config.toml
n_layer = 13
d_model = 192
n_experts = 32
experts_per_token = 1
d_expert = 256
d_shared_expert = 256
activation = "squared_relu"
moe_layers = [0, 2, 4, 6, 8, 10, 12]
router_score = "softmax"
normalize_top_k = false
routed_scale = 6.43
balance_loss = 0.0103
balance_bias = false
shared_expert_gate = true
init_std_router = 0.0268
lr_router = 0.00106
n_head = 6
n_kv_head = 3
head_dim = 32
vocab_size = 15230
norm = "rmsnorm"
norm_place = "pre"
norm_eps = 1e-05
positions = "rope"
rope_base = 10000.0
rope_fraction = 0.5
qk_norm = true
attn_scale = 0.219
tie_embeddings = true
parallel_block = false
extras = ["capped logits"]
init = "normal"
init_std_qkv = 0.0228
init_std_o = 0.0
init_std_up = 0.0228
init_std_down = 0.0
optimizer = "adamw"
lr = 0.00302
lr_mult_qkv = 0.7
beta1 = 0.9
beta2 = 0.99
lr_head = 0.0195
warmup_steps = 295
schedule = "wsd"
decay_fraction = 0.655
decay_shape = "linear"
final_lr_fraction = 0.0
batch_tokens = 65536
seq_len = 768
doc_mask = true
train_tokens = 316300000
steps = 4827
dataset = "wikipedia_en"
Below are experts of layer 2 (counted from 0) of a mixture-of-experts language model. Rows are named up (a neuron's input weights, with its number) and show model dimensions 0-191. Each number is 200 + 30 x the weight over its row's rms, rounded and kept within 0 to 999.
Before each expert's rows: a language model's description of what the expert responds to. This comes from a sample of Wikipedia text that the model never trained on.

# expert 10
Description: Middle pieces of sports team and league names, such as Hur-ric-anes, Sé-rie, Cou-g-ars, plus international, Imperial, World, Global, and of.
up1,193,197,206,230,132,201,232,178,209,184,229,195,229,207,209,204,219,204,170,191,196,195,185,197,169,215,202,220,134,286,173,202,213,247,160,214,144,196,226,194,224,155,193,240,179,179,207,232,187,226,167,209,238,191,168,175,174,207,171,193,196,151,216,210,205,228,152,164,172,191,227,219,206,237,236,194,193,213,206,216,172,219,155,160,194,174,228,222,206,188,151,266,211,215,190,198,147,192,258,232,244,180,198,297,199,202,249,195,178,227,211,191,173,162,205,191,252,161,142,208,226,191,232,208,168,261,247,174,164,221,253,251,205,195,198,197,229,208,231,179,222,230,210,183,201,210,279,180,197,207,240,223,183,235,174,208,192,205,220,187,190,220,158,143,235,186,229,116,203,291,190,180,212,238,179,210,183,204,205,246,174,164,167,209,211,203,251,207,171,196,207,211

# expert 29
Description: Plural and suffix endings like Tribes, Beatles, tribals, plural nouns such as Representatives, troops, units, and table-row pipes.
up0,225,231,168,214,178,187,190,141,183,208,136,228,200,218,213,191,196,219,141,217,209,247,138,157,238,259,228,171,168,220,198,139,175,198,183,208,174,259,250,212,158,225,208,232,161,240,200,221,227,139,180,207,198,161,224,164,211,166,135,191,225,229,189,222,189,218,175,184,206,154,166,214,187,250,257,227,209,157,210,185,191,196,197,216,162,155,179,195,252,158,263,227,164,155,236,194,148,271,199,225,208,236,250,208,206,167,225,195,232,256,216,239,206,182,195,183,186,193,229,246,173,190,205,216,178,209,201,173,189,232,154,221,186,166,223,218,177,222,229,177,201,201,253,180,198,224,200,172,197,209,169,166,231,147,185,185,227,195,213,215,236,260,188,175,202,167,234,162,190,157,202,239,208,208,223,213,248,201,220,211,197,171,196,198,236,220,277,178,192,176,227,206

# expert 19
Description: Heading markers like ==, articles the and a at sentence starts, and place pieces after St (Stade, Stadia, St. Louis).
up1,193,235,234,192,191,212,212,170,190,141,196,168,210,248,208,199,191,212,205,205,182,200,179,207,177,216,158,146,159,197,142,228,204,237,234,214,100,238,216,183,172,195,197,206,206,214,170,256,181,231,159,203,208,235,203,207,230,206,200,169,219,206,171,187,168,249,233,137,191,183,196,221,247,238,169,169,163,190,221,195,172,188,177,205,223,200,208,199,189,175,196,235,163,225,189,184,149,202,221,224,176,164,175,285,253,160,195,162,221,221,239,181,144,187,192,242,185,179,217,274,140,204,202,196,237,195,198,178,160,163,191,200,199,160,262,191,222,239,176,214,158,194,203,214,206,225,249,201,194,178,193,163,172,218,211,160,239,208,230,201,198,195,154,186,230,173,233,177,205,196,197,229,204,237,185,192,157,161,222,166,220,185,165,125,283,227,226,209,223,231,235,266

# expert 4
Description: Pipe separators inside tables such as election and game results, plus uncommon name or foreign-script pieces like Bh, Raj, Sm, Sz.
up1,210,217,183,216,227,183,173,159,177,172,228,173,229,200,229,182,186,236,158,207,206,200,163,157,194,225,212,237,175,244,181,200,170,180,241,238,169,233,218,185,196,197,187,196,168,226,174,231,228,155,150,233,222,175,209,219,147,197,199,179,182,194,252,202,228,186,154,134,229,189,177,218,201,226,157,237,195,228,205,138,197,199,176,230,163,194,214,236,168,202,257,234,136,178,241,183,121,210,241,232,203,218,241,244,209,208,205,195,215,210,167,198,210,173,172,183,187,194,231,290,212,201,209,210,172,261,175,197,137,225,202,228,231,197,221,221,206,200,216,198,195,234,192,243,228,211,198,189,222,186,191,176,186,191,196,245,255,167,227,194,225,206,117,184,234,133,216,119,231,214,214,246,218,172,233,197,232,218,184,223,197,142,204,238,241,223,257,243,183,220,222,186

# expert 27
Description: Section-start words in gazetteer or infobox text like Population, Circuit, District, San, census, plus coordinate marks ″W, ″E.
up10,240,209,180,203,195,217,162,212,204,176,229,222,227,195,232,214,170,238,180,204,210,176,101,124,200,216,177,215,182,190,171,196,148,166,249,216,248,272,219,226,208,198,184,206,164,191,201,212,263,216,189,187,173,215,191,237,198,231,184,173,200,200,172,187,168,181,214,178,190,217,192,183,134,255,218,169,190,266,177,158,216,122,186,214,153,179,170,205,205,133,223,200,172,161,167,193,143,218,203,239,208,204,218,232,246,130,251,206,275,193,227,255,198,192,183,186,185,196,210,264,181,196,194,204,205,192,199,168,191,231,227,208,178,180,222,222,230,212,215,186,152,200,174,220,249,228,225,158,184,171,167,195,223,228,216,225,167,177,208,163,211,199,160,164,210,192,245,180,184,210,208,228,196,212,202,231,201,171,271,211,213,141,203,169,205,209,275,201,204,222,232,217

# expert 25
Description: Byte pieces of Thai and Chinese characters, plus words like would, million, rather, made, and first pieces of longer words (anch-, br-, depos-).
up1,207,216,220,208,172,175,199,164,185,169,235,175,272,216,242,178,195,257,179,184,236,254,145,187,247,226,189,170,140,215,175,181,173,173,219,180,143,223,184,235,176,181,143,215,170,195,169,196,234,191,167,206,224,180,191,222,170,205,176,188,232,169,207,220,216,216,118,179,200,197,207,215,181,238,217,257,213,172,220,185,173,189,190,230,164,186,179,216,225,181,235,223,159,199,192,194,121,207,246,203,176,232,230,284,219,168,241,181,212,217,156,221,233,185,207,183,208,172,210,228,186,212,184,174,158,309,250,195,151,211,199,200,203,147,242,205,240,223,214,210,163,210,198,206,214,242,198,170,226,209,181,179,187,216,193,210,188,167,212,168,223,208,177,202,195,170,232,113,194,214,218,238,197,197,196,233,249,224,200,197,180,117,174,210,227,196,254,216,174,197,224,206

# expert 18
Description: Bare spaces in tables and the piece ver inside place names like Ha-ver-ing, Ta-ver-n, Le-ver-stock, Re-ver-end.
up1,263,203,234,223,201,217,209,97,178,160,249,190,240,194,217,186,216,147,183,179,205,254,179,174,187,257,247,199,188,196,159,105,190,228,186,218,168,178,231,221,233,230,193,225,220,147,178,218,218,185,198,252,268,188,240,168,187,211,214,181,146,155,179,215,204,170,210,188,201,186,152,195,156,247,204,211,191,193,193,196,183,216,180,194,175,215,192,262,245,179,164,180,168,226,220,234,146,199,235,195,207,177,227,222,188,244,255,189,199,184,184,221,191,197,194,202,198,203,254,251,220,211,228,175,181,239,203,216,162,188,184,258,176,142,257,203,228,233,209,228,196,147,234,225,217,236,145,148,197,219,175,192,213,217,194,240,251,171,218,202,207,203,153,189,210,165,197,180,160,223,199,210,190,225,188,226,207,218,168,186,220,182,198,167,251,190,197,251,228,195,231,240

# expert 7
Description: Word-final pieces in names and headings (Trav-is, Trav-ers, N-ame), plus nouns like Award, list, Party, code, vocals, Battle.
up4,276,231,157,233,179,160,182,172,211,185,199,226,216,191,195,192,213,247,182,214,203,190,135,150,211,201,209,154,172,247,191,185,199,195,203,206,211,246,189,195,210,219,159,185,193,233,162,194,241,188,194,164,159,182,195,207,195,197,188,222,246,226,210,206,234,217,155,142,208,186,227,180,182,238,234,232,211,171,223,129,202,180,154,245,179,215,175,208,244,152,218,207,161,217,191,183,167,157,197,209,198,226,229,246,261,178,222,171,245,208,180,192,290,204,149,180,182,188,167,251,157,193,231,193,213,198,237,173,193,216,186,201,193,128,180,206,209,237,237,226,154,268,194,178,196,180,246,170,219,200,182,191,204,252,173,247,139,165,209,209,196,221,162,226,214,124,260,204,211,235,232,235,202,215,211,215,233,200,226,267,178,153,176,215,225,182,208,215,185,209,217,181